Experts of a small language model.
Size: 16 layers, width 224, vocabulary 2525, 94.6M parameters.
Experts: 256 experts in each of 11 layers, 64 cubed ReLU neurons an expert, 4 picks a token, a softmax router.
Below are experts of layer 11 (counted from 0) of a mixture-of-experts language model. Rows are named router (the router's row for the expert) and show model dimensions 0-111. Each number is 500 + 25 x the weight over its row's rms, rounded and kept within 0 to 999. Numbers have three digits each.
Before each expert's rows: "gets" lists some tokens that make up at least twice as much of what it gets as of all text; "comes before" lists some tokens at least twice as common just after its tokens as in all text. This comes from a sample of Wikipedia text that the model never trained on. Tokens count by the router's weight.

# expert 9
gets: "\"", ")", " (", "s", "ia", ","
comes before: ".", ",", ".\n\n", " and", " in", " ("
router:494485467459510474501503523533555490479503519517505517452489513538527545478473432506491513507515505523465515514492464507545494516488492511479480528500519524467517529497535521523494548505516530485466465493514510455465492464503497524479447507534556488501463545477501503520546543523498512461512474525504513508486485477500527491530476539472

# expert 165
gets: " ", "201", "200", "199", "1", "198"
comes before: " |", "6", "2", "1", "3", "4"
router:488488494509494505470500547523493507508475484482466465534466537519541490476488541469540486494496520501447468480518492468521526488492486492488508517504502500542493459463504471483522481477534502486498485468517527483470533526509521502501537477463499502496508493506526494491502465568449531544470504493475513505474474524492477449525521494483

# expert 8
gets: "15", "10", "20", "5", "200", "25"
comes before: ".", "th", " |", "0", ",", "%"
router:480505524521503479525479482457527473467533470462488499490498508515482508485525472484542497507518507511472507529513483477510530514483535472497485473484474464502528440515485539512527538512503517530511535534524478495489490526501526525507525520500504537514508470502541521530474513517510514503509506504521455493491490468514481480473466505450

# expert 70
gets: "|", " |", "-", ",", " that", " -"
comes before: " ", " the", " B", " S", " K", " H"
router:496543483514493510477535481530506501512472476505469467541451495520521503504500494486456545506534508538481557494527509480483452501514456501523550467523497498534470457503468502476552457510506490523514477526476529507472497494477484466463444551523466501449482522518521473498487475465512510475479534491475519494535486471496488485511518501517

# expert 58
gets: " ", "otes", "ank", "|---|---|---|---", "|---|\n", " place"
comes before: " |", ":", "|", ";", " |\n", "1"
router:491533533499495499476483506522540518440490485536496522550451478531474492494472496463513471528488488509489487489517524472522501502483545508478522560479495498514489512454513478501529487458466478468506453525465482544479481450479494538493509503488499509468497513493511508481499531514463510520553485473542508523492474559498529521496506489488

# expert 101
gets: " in", " of", " In", " on", "In", " into"
comes before: " the", " ", " a", " his", " order", " this"
router:538517494538464519553492512518543530525483498522503523466482516522498495520526469499493503467474502489495488465545523498499500505442491465496492487546491539511461511496511478471515465471534535498511514514521468488533534537507527479466482536480491513537476534474513507494479535470528491563523499461481493490549500472489479479502522440504

# expert 80
gets: "s", "ers", "es", "ions", "ies", "ents"
comes before: ",", " of", " and", ".", " in", " were"
router:483499487471465463519513526558539515504486482489511486469473493501516489483489504503502502504486514494493505503475483524480534518510546482517581483478487513527521492489501498513528483471478501502494535530464482519534520441510476422478488506497502488473528493493471504540495502494476515480494490457511498487510468467514541524537491477498

# expert 128
gets: ",", " and", "),", ";", " (", "\","
comes before: " and", " but", " which", " the", " with", " including"
router:493536520477454482529534500548524487539538459484518555470489519533465494498516519508512514455470494487496533492509443491502508486507501506527492500479502493508492474481479550502519475491483524488458468493467521455528473483490458489569533462528481494484522544483553493527512523457483484476480540512522494537526457468530513507537476507482

# expert 119
gets: "9", "0", "8", " ", "6", "1"
comes before: " |", "%", ")", " |\n", "3", " km"
router:484523488530471487520507528500531515486489533520522513541485535522505452493476515540526527521474452505520498476485470469509471505498451488498507530473544526512490536518446554530509522484488496495511524494544544468528527507512494507531493513468495497506515495462541516464465516467523498515525481485551465463493491494486462481537510512489

# expert 105
gets: " at", " on", " in", " of", " by", " under"
comes before: " the", " a", " his", " this", " their", " its"
router:552497550497482526540519509492524506521482471464504533510533546498515521480501514512486489478475504492504461545527481548452526533446489483505489505525506549470493460527490509451502488532520500519527497506465531529478559522490487455476455510491493479483528510486534487521521469490503486476487494494503452521510498483495527484533544530512

# expert 221
gets: "er", "ist", "or", "ician", " member", " player"
comes before: " of", "ist", ",", "er", " and", "or"
router:441541527492497534516461533494459512495515493455468523485485493498459506477505526465461483525516499493527500535503495457500480483534490515464534548455450515535479557486512523509485527504518509492449520501457518480515519481480495494534494494482459507468489512465523504471508490484514483477485527520489520510481518468503500537462508496488

# expert 49
gets: " D", "1", "2", " B", " C", "3"
comes before: " |", "–", " |\n", ")", ";", "acing"
router:494511524489486442538511522438470506516509473523497490446500525488483509476518506494529542536507528506500456534458479499548506523499533521464513503470505472511540460527499536547489474499461454476514448533539515489518512531504509530516487490520542515529444502500454474464506517497502499502522459506514510514472507504506483506479486476460

# expert 57
gets: " ", "201", "200", "199", "197", "198"
comes before: "201", "200", "202", "199", "197", "198"
router:544465526491512500469514487483506479536526505535531493526521488485538486553462492459468489465502522503510492483533506516506486496486498522514541534479483530472528520499464489517533493524493540502522551540471524491471494506489454467510485490452539520537503497494501512529534529499482496509456518502446451482502496521503497481534544523542

# expert 74
gets: " that", "ation", "ion", " those", " time", " name"
comes before: " of", ",", " that", ".", " to", ".\n\n"
router:475480506499508472508506478515538475489479502494524490536455480517545519467499531479518495472482548489512540490487511519480499502482506482516529459533538490503565531493483463487496508471528524463490493522453482540455532511501473483477504517491526478466531553473521506549522464497467498480553482477469501514475479475529515475472509507544

# expert 204
gets: "s", "es", "ers", "ations", "ions", "ies"
comes before: ",", ".", " and", " in", " of", " were"
router:499475497481503488505469546540496486469533455547479513477500475517508508461490471538487479526533542486460462491483465485530518506499539485533489532464483525527518514488503477505507512460508505493488481522455505508480517454489505471482475491505528504496454474475477503472493545544526521514512501450521511454490464475510506505519507471499

# expert 6
gets: " ", " $", "_{", " #", "°", "$"
comes before: "1", "2", "3", "4", "10", "6"
router:511533467515548481496547478495538519501526525507495456523492492512504537512496473486527490502493541487532526511501504482552522509517449505515518490477487513497497492505515514495472489491449481472492509479502542466497523509474480521477521504514507469522449503459521506468513464541505505521502531505488468522544526506497454509513510530493

# expert 15
gets: ".", ".\n\n", ").", ".\n", "\".", ".\""
comes before: " The", "==", " In", " He", " It", "In"
router:512526488482459472495483528506535462472527478524474505501459503502513475503485537475481508461527547487466530520485477497505471494485528499471518491448513509469495548474520544548522468495522555511477526459513526480491507463479475467516453510471514505482492526501491506513516485501540486468498502491546459503546483474485483505542466526468

# expert 90
gets: "ation", "ion", "ations", "ment", "ity", "ions"
comes before: " of", ",", ".", " in", " and", ".\n\n"
router:470471478485523462514481469513511494513479506520518488453508455505524460465477498504481486499550499518558518472505481492521466489540509496503512504509515463465533535521475524497454525497438501469473537524494444514486535497504497494467483517524497520504464527477444492483516523473539462473491557506500520473490468457471499492501498450522

# expert 157
gets: ".", "–", " ", "-", "′", " |"
comes before: "0", "1", "2", " ", "3", "5"
router:478517478521485509476490483543507495505513500539473493524475531515504521496517508504492494509507471488518483512459522449511507501440490524502527506481469468501450526501446512457517516504468477486504511510540533466493487513507490499526546559538531498472493491453504499486498462520471512541477532480533468491476548496461468504504508528490

# expert 196
gets: " ", " |\n", "0", "%", " —", "1"
comes before: "|", " |", " |\n", ";", "0", "-"
router:505506470507549503534440518497482492544518452522488510498554473511510518453479493478463478533490503501466517486502504496506450520477528488510549464529492508508480510486471482503459498489488543466563465489515545481524527472499543494526461538492458496511461499506514501504509506497511495549490468490491538502488463481484516494506507502509

# expert 186
gets: "ar", "al", "h", "an", "am", "ir"
comes before: "i", "a", " |", "ar", "an", "ov"
router:478468465503500524508492478506519505483472534461498524527491517506492467476544504543458512507518444483477502508497536482524487493532524456469460513520490532472482572480455488512532473488497466511520479505505501494483470446505536472530482541464427509488478511507519520453476496518475481513461493523535489484483536470499471535453532500528

# expert 65
gets: ".", "0", "1", " le", " de", "3"
comes before: " |", "″N", " |\n", " /", "″", "″E"
router:475498527509493499491487492473472493537451496532513467521483530481501489495501527506536509530523499492432458491560517488512525520479478507529506480493526484491485516492500504533509517498477440472507434435547527486502487488485554513501485523516530499520491460514478502475464510494522509529473475525534490458503520483498487515505478521461

# expert 145
gets: "ing", "ed", "s", "ated", "ating", "ate"
comes before: " the", " to", "ed", " a", "ing", " for"
router:481490509552520483533507530542536461516537503503506473455507479517512511517463495541519488485468522498505507474469534524498513471512488500480550458480504497507495465517541481448536480480449523554535480507544483499462516471498525473472530482466469505503493527501494499454449525507511478483509503491485512555513514524482502494495530482543

# expert 168
gets: " to", " for", " of", " by", " on", " after"
comes before: " the", " a", " his", " her", " be", " him"
router:496493546515510451459448483540533473512518497497498514512530514508525503519484473473479486472504516480513472494551489532504502479524527446517501521524529493530531508480489470527518510513495498489535520487511529484517516531505534463455504527478458511475501488440495536533450498470528487486480553469542505449515490467520530483484506489504

# expert 17
gets: ".\n\n", ".", " =\n\n", "\n\n", "==\n", ".\n"
comes before: "==", "The", "-", "In", " The", "==="
router:517476497511508478486482475513473469494525495526504446480518481484523461502545522468458481519543487511528505511479461514463542511507486518488506464483478489487480512530475456540511521533471516475437518500518509492506463486530453524502519530486524546537524522463474517528541487531490522465504500480479537485480473490510526490490492507519

# expert 201
gets: "en", "k", "i", "d", "ad", "z"
comes before: ",", "a", "en", "i", "er", "\n"
router:483516425486504485549525471455518489536539518474506460456516482500494485522527513523471531504497522499496500483543480478501492501483459533529490473487492471474545537519512490489539536486485496498519497474507519520488505452506473427535498507469537497466489543501464502471500518527520493538480461533445499483478511506512486487465531529503

# expert 47
gets: " ", "=", "andidate", "born", " bro", " att"
comes before: " |", "1", "2", "3", "4", "201"
router:547508476498514515517524456510462470500462475511500548513487497495538497489458512490525468474514498508538536517506527484541489497473482534503462515535534487472496553471494494476524475446498517487533513551516462486453530479502483456448546512535492446500544463479508480499520483515477536505504498515454516525536507496523472518515520517536

# expert 71
gets: ":", "-", "|", "=", "ial", " Country"
comes before: ":", " \"", " List", " B", " C", " M"
router:526499496501564463549477437555527495512472470509475499548491463501451500524508491505497489517457548482499554508500492496477456492486494511539503506461531468478475479465484482458476533469528515510550549478533446515482479528488513459471498482498502519520523529497490483513483518493525507483487464495508469493516497497501454508458519467547

# expert 223
gets: " |", ")", ";", "%", "–", " medal"
comes before: " ", " |", " |\n", ";", ")", ":"
router:467510516455537520521506478504512481529476485509511459485495476490477493474496511472514502550491497510508470482528488477552502488530513539513562522539485483551505545476473534465514508469524482497489464469521506524498510465531524502508516513505478508487470458487470476449457431483496497527535492517535510458499469490492519496440507480494

# expert 114
gets: "0", "5", "3", "4", "9", "8"
comes before: " |", ")\n", "\n", ")", "–", "-"
router:496474463508515522485484542512466527502522496472484487507489533507474504454487482541484498542486529512504454487485492526485537489504458493538517488492497476547516498512506466481474512539494537509542534523494476522480528516505537511502478513445475505523511508519452503481494500516511466481480573465521549475491539497500467482478517514512

# expert 254
gets: ",", " and", "),", "',", " January", " June"
comes before: " ", "000", " and", " he", " which", " the"
router:485537546459479484487511505543539495542509486505507503523453514536535504491491515498517499498514429534498481515523504467487502515510492512499523549469511496458494505509455511495544515501498467541504470532511528443486459508494482471512530489549546492481497489517567489503489514497510498501502520494511502488460509466499520519481476493472

# expert 102
gets: " at", " from", " in", " of", " to", " for"
comes before: " the", " B", " New", " L", " a", " M"
router:529519489515497505493544484516470492544507488448525452482545473519530479491498473519463503475527490505504529519495488505483495485482477468458486493517534525546487452527535515489487494531467529530505530473473525453514547513474488454508517519479499502473449515465493493479507471516470497487511499522490501529467519486525453538515508484473

# expert 190
gets: "0", " |\n", "%", " ", "5", "1"
comes before: " |", " |\n", "|", "%", ",", ";"
router:475521515535536433534467513478533503518492486506462516504512464492511456512561512507487501531473477508484530515473516492500459480484507484526508486523499502495488499474483472530486516495486465529541480476524513514534549475523502477536448501467463514509480488529514504497453474501512502534500448471520486448484478478520491514494489490455

# expert 245
gets: " ", " (", "–", "201", "17", "==="
comes before: "201", "200", "202", "199", "198", "197"
router:470473517519527525481518523512521511556521479493451457531532517523540496508514470460504474470515529532479509512514522492532477493533509504484526508544483492460466521539486467486469494519467520483496509490521519461529488530480480463509532524469534480517493521488489487507510516467526482534455522505456493465496498524512536556502525535507

# expert 63
gets: "0", "5", "4", "7", "3", "9"
comes before: "–", ",", " |", ")\n", ")", "\n"
router:447502501472536466546527545527482510509524464484479503455493511522496548526501539526486488531504444500493476537541484470482501505485523550506533537505468470508485495442482513531523550509509486488542508516482460515455526547509536471489463513451511526518495485518447506472507504497508487438486534510492540502513452516493460500509499520486

# expert 7
gets: "R", "S", "M", "T", "L", "N"
comes before: " |", "A", "E", "I", "S", ";"
router:481520494487484504463469560504464518527491513509500521481497481511541525521501514482522441530489466487497477489473487484528556494490497526456503520506505445518486457482484491521469549548523523470502498453519527501485483461519468521548462477468490513524484493465479522503508500523439506474519512463494479537480492526485498506525488509523

# expert 82
gets: " form", "ation", " design", "ound", " support", "form"
comes before: "ed", " of", "ation", "s", "ing", "==\n"
router:523493488508541472467514476510508528515506523531507507509452467496519469477505458477512517515507484497505510478453464521486484499456548469526503511495487453496518471549499504466461503498466543464474546489501463453482469529508514474475469505515490500531503541466496508516526503443498514515506552553468534483510482478481543521488519462507

# expert 169
gets: "1", " ", "2", "3", "4", "6"
comes before: " |", ".", "–", ",", ";", " |\n"
router:492486485512515524547495479470479505476483488482475502500473514479505492481510512499514478508481515487510518511497488488541485503489525487461524474508525464531479470473487566453520463514494524483488516525521452468499533464449549479490505518508475503494476461530509523491498503498479468542527509462516499515489483487512482531481500490469

# expert 81
gets: "ed", "ing", " had", "ated", " began", "s"
comes before: " to", " a", " the", " in", " that", " on"
router:503505459544515450485481517528493479482511490492498531483515499491500514532471465530516525471506541500493509474459528532503511524519480471456484473487487523469499465480518517460547492504460450555505540531545460489521539480476452495508512507499507485515495512512503481489452497488477491465473538517513489529458507504505525494507514504537

# expert 171
gets: " |", " |\n", "\n", ";", ")\n", ":"
comes before: " ", "|", "-", " —", " –", " January"
router:467464447505528523547499450538505507495514513515486515469474511492496496496496487490517466495502467498535501535493479503493524498484492499516518504480525458476481516502486487501448498531493482485477509509530525519543503462514519497506501493478467497508473460492482535477490468506516498537507518479475517473463520457503560456504569506525

# expert 67
gets: " (", " |\n", "\n", ".\n\n", " \"", ".\n"
comes before: "|", "-", "S", "A", "M", "R"
router:474513464485540486518489537519505493513521455478489532487484535517510500508577514464510455523511482527501547504473482496523514469509533523527503503544493461471457530489471514500524476466526546487463495532492498465547500519494519452538475512461519493492531526476518509477481454511491492485495467480496479495507501512511507484486479550474

# expert 238
gets: " to", " he", " He", " it", " they", " It"
comes before: " was", " is", " be", " have", " had", " has"
router:449472488542436473439469484479512467501495520470495526510467523521470485511505463522516518465470476493478507458518525486497465522509488507482513507472519480504509467482506456502540485506484457504544498497467468516504522500491476465568535486507466527521523532508509489528508495503476511495488507503515463526522488482489543511557457517476

# expert 251
gets: " all", " of", "ly", " both", " only", ","
comes before: " the", " of", " with", " in", "ied", " were"
router:484483546523460471519525516517515486454507474468510529515483477491497504538532544522539441499520543518474549521531492501529477514466484498518512491498512487515554512466510493512518531527468489476479470532520473524492550473482541518507543532509510471465461505496492502528457496479470512499504480469512494504464467505502475498516477527454

# expert 78
gets: "\n", ")\n", " |\n", ".\n", "==\n", "\n\n"
comes before: "-", "|", "===", "The", "==", "  "
router:466495474542517491499497490535473481495522476478499523512535495514448497539537497459496464505510494508491477501551499488488531507497461514538479477515539478541509440535531464468527486482497492474490515495478498522510484543515464515472540518505536483519499516464491495456532488512483519467537480506536513504527478537491524508530506506519

# expert 92
gets: " of", " to", " for", " in", " with", " by"
comes before: " the", " a", " his", "fer", " her", " their"
router:515483547514436498473500456506498516507493524503522522496526530490557476506466510526517455451468515514463478508518495546468503489479513465469524482463482493469518496482495507489483491477481451504555560479527553473508531544460509489482480517524499488501503556438526496527451450503500519460472537473482512505531465505490466528522498475512

# expert 231
gets: ",", "),", "\",", ")", "',", ".,"
comes before: " and", " ", " which", " but", " who", " where"
router:512542462481457528499541496555488522505511485464479499438474497528529485473471513529548502508519478502500490473497458497532472511530499487512501541507496460492494501474511530511458541512489502509491490529466472498533482469521483452537540466536540532472511535471463529522536499470491515477488556458463525482505517494493486500493452523490

# expert 99
gets: "son", "er", "i", "o", "an", "z"
comes before: ",", " (", " |", "'s", " was", "\n"
router:488507493478461478511512473489480528472477537486483535465525520539523481549492464524531519480516481500532489488487537484494479453537476463493481514500524483523503487507507537481510528522482516505509484537489478512532522468503476483552497472451483512507465469495471491526531466496486501512523504523521521492438523480504476530494477499470

# expert 59
gets: " |", ",", "9", "8", "7", "."
comes before: " ", " |", ".", ",", "%", "000"
router:484490540522437488496454510525502500476536513479528484501472523514478504487481470507525484522480483494530489530543505493473499509471527495461517511463531457515484516540482502488523487514467499513525480548505495457475483481483515543510525523516512519481461474504539470527483520516522514508554522459527515507484578520501471533490503504483

# expert 252
gets: "0", "1", "2", "3", "6", "8"
comes before: ".", " |", "–", ";", ",", " |\n"
router:492472450503504498515499494492505528482503474473504456519499517502471491491494486488513516492496558490512521491514511524515462479483553485485493462502547501504521489455513508494442453502482496489512503493532483509546519469499537523518521532478450499442453465510545466489522449472507520523536472481533511510501479456461482486494527514503

# expert 198
gets: " was", " is", " not", " are", " has", " had"
comes before: " a", " been", " not", " the", " also", " an"
router:503503525523466476505550474511544465483458501482502511507459548500475512563520486500483536442489504511484515490507512526428493477517492476468488504474505516477532481463472494457533493481474485506477492528538469522513524512500461474473491521480517494457542553528519495539551489501466504502520472476481490500467499483492535497530471476491

# expert 161
gets: "ia", "a", "land", " York", " Japan", "an"
comes before: "'s", ",", "ian", "ese", ".", " and"
router:483499491493489472518502505477541500485527516531448524457508463520468511493523479513522502498510456481576497477526510478479466500451489526479491525497524541522509478486535529507529558495504466516535524505481480521557494456500528461531482498539506510495490465491504526504510515495505501456522454499522438520461489496506501484514475544526

# expert 118
gets: " and", " who", " which", " so", " that", " but"
comes before: " was", " he", " the", ",", " it", " is"
router:479473514495450466476529478487532507464525470493487525505475556530515484527470459462478525514490524490486547524497543517527486509467472505536531483496484507509558505494518463516498482501540486515470506487514511467478518468494514439511531486478473480530470522498507523501500505543504495459482503471506495516536483491507533482535475535477

# expert 34
gets: "ia", "a", "9", "6", "8", "4"
comes before: ",", " |", ".", "\n", ".\n\n", " and"
router:444495464464503481499499537521541499515526513486530458477449467512513483502551465526502475501541483511530499455541462506534505500516468513501539468496506476496532497503542525529555541479494486530529519523486477487496526451488519447522458518474515493533478504537507512501526460485473548501518483467497463533504481474500507490482496539521

# expert 247
gets: "s", "ers", " work", "es", "ing", "ings"
comes before: ",", " and", " of", " in", ".", "\n"
router:474491473486551514531505485497463495534511463506499477477485499524466487474488464504499487529519503504494541499475468491476533505465527489528526493515431485474506522503559502480497513477476507485475516482461489533520525477484493458512499488475507497458455472448494503524473502543455513473497556484493510474468499480507536545524480477474

# expert 103
gets: " in", " January", " September", " October", " July", " March"
comes before: " ", " the", ",", " March", " October", " September"
router:480481512484452489506504464539521514535518481490497467528475510504508456525476508479480507467495464496529456536503518519496515505536446543487500508484501537477487500510496498538514515489532523478524547545508456525539531486512505485482534552479537486503472532489518511545509528497493506500513485517472463468451526481513518484485509460504

# expert 84
gets: " |", ":", " (", "|", "C", "}"
comes before: " ", ":", " ·", "\n", "C", " ("
router:523513483496481473532488484528507488522552485489513538511534516509478548477480447547521502545464530493515498505447518515432498500502490489476492506523531463490502528506485458506469525514546503496514475486477549542476477472478506469515492447487512490506466531471489489481502520535518508463536495509500469529500497488493503487477528543536

# expert 66
gets: " |", ")", " /", "4", "2", "5"
comes before: " |", " ", "–", " /", "',", "ers"
router:452540513478493479498503493480455485524458484503497506459481455491516526515533534501530486529509481489494483459489500503531516509483521498494521459492443452485475514482537516511489519512477505490533502499514527503491495443492523463541518528484512491536453489447457505480495553480504519519561469506452489511496539531488499532472466489499

# expert 76
gets: ".", " to", " which", " who", " was", " he"
comes before: " was", " be", " The", " been", " is", " It"
router:462482514519494454445477504503526466495503530502507507506451561492476497491489482552514483489532471508460505515529497490487504492496482532447502550519498497481487499475517482536506552490488501476473520488528495500460531512514479523507509509499499499483470487495541496468521504491481485521483523498528480507496528456508534515519516530482

# expert 26
gets: "|", "-", " |", "=", ".", " -"
comes before: " ", " \"", " S", " The", " A", " N"
router:503513502510511534468496468541519475442489480493460547544494488497463510494478540472529536460530500499499505519541496517492518491489477526526505521497507488453482489505484520472474472496525535530455522515489501510466486519465468474458522484512510516518522481549494513486521474513459486482479498510460462526526478506500511512486486483516

# expert 97
gets: " with", " of", " to", " by", ",", " from"
comes before: " the", " a", " it", "out", " its", " an"
router:574456502533472499463502530531543449531543469528508528466529518511507510541457491481490543472483541514509510520481454536493478495503464482516509445502503469519549491522467527478547463537503530502492495502517489483487525495484497514509487508463474515463471505455512489532468526466505513480514520502491501494504487534495503471525549486508

# expert 73
gets: " |", ";", " –", " /", "\n", ":"
comes before: " ", " —", " –", " N", "-", " -"
router:471528501497488518523521498541480484459447522489497497452471504527497536497480496485478485516491515530542501498484486460486495471518464494472501485511537477501439543511512532472474489501496491474451508479452517529510542522479491479463511512513482494505523502491468512471489501523460511476527556486477483486523502486502537526537501446548

# expert 134
gets: "ation", "ity", "ood", "ion", "y", " water"
comes before: " of", "s", " and", ",", " in", "ing"
router:448479476480501491491476504479522508498535512540507513492509483484471501486485532513477503514472472476558493474442495481471518464540494478494508492489486497523555479504450541508473494473497529521488485524483525526505482454499540441530481460482484511503490492502521501527481450480542498526535527490522508490505454511524530463497560521457

# expert 237
gets: "an", "u", "i", "j", "o", " Y"
comes before: "i", "a", ",", "u", "h", "an"
router:506486515498491466500489534473502537442444521478489519480473466505503461523540527520490461487513521502501468535491498496477510523460473463515494494478497488466506521459470510485506465488507466522519490488482484503521499448496503489539522512504448528477490520462470498515467487497457496539504507543533526511471525483517498508501452529508

# expert 184
gets: ")", "%", "m", " m", " km", " mi"
comes before: " |", " (", "m", ")", "^{", ")\n"
router:508502467495520494476486517521523513519495519523505497519485491493454498485516504528511522540498460524509511515481453454454497491493464512575486524474454528517490510525507485519518545518486497526492472488481552502488458496502530501518462509476486481506460447510527497491505530527545516544509496487544531467501522495507537477513527557508

# expert 206
gets: "son", "er", "y", " Mc", ".", "s"
comes before: " |", ",", " (", "\n", ";", " –"
router:488528531476546503476502510489473512441470518467517533454509536537539440508482475513538542503537472510506437505484503517508468494471467500539486491521508519530494533506523499492466490501500459486531467510520526508509506455514502423530476479480499500495475534474488519518523472497480520498511506519512528484479545505509466514486470472474

# expert 130
gets: "\n", ")\n", "ia", "ae", "3", "}"
comes before: "\n", "-", ":", ")\n", "\n\n", " /"
router:532475497513522482503442528545452490498523469497501482523543511519486525458515477479481494513471486491507504501532477458490460512508490506528497505504490486533498499488530507497516530498512492480525512491520518478467508490507522530516448510496483494494452492551489495481506511509504500522525512454522521503450537522500463500446487490559

# expert 61
gets: " (", "\n", "\"", ")\n", " \"", "."
comes before: "-", ")", "\\", " (", "\"", "|"
router:489469462527537561495449497502512475496476510522500510461484520528531524482500513498475465519488468512481514469464452492500521512486454494536469538502526485446469553483489498458476506529538489491493522495476514540524526497499519467504516542498473521514466518488506497493470537519495507525458511501509491483533531495494538481496491526532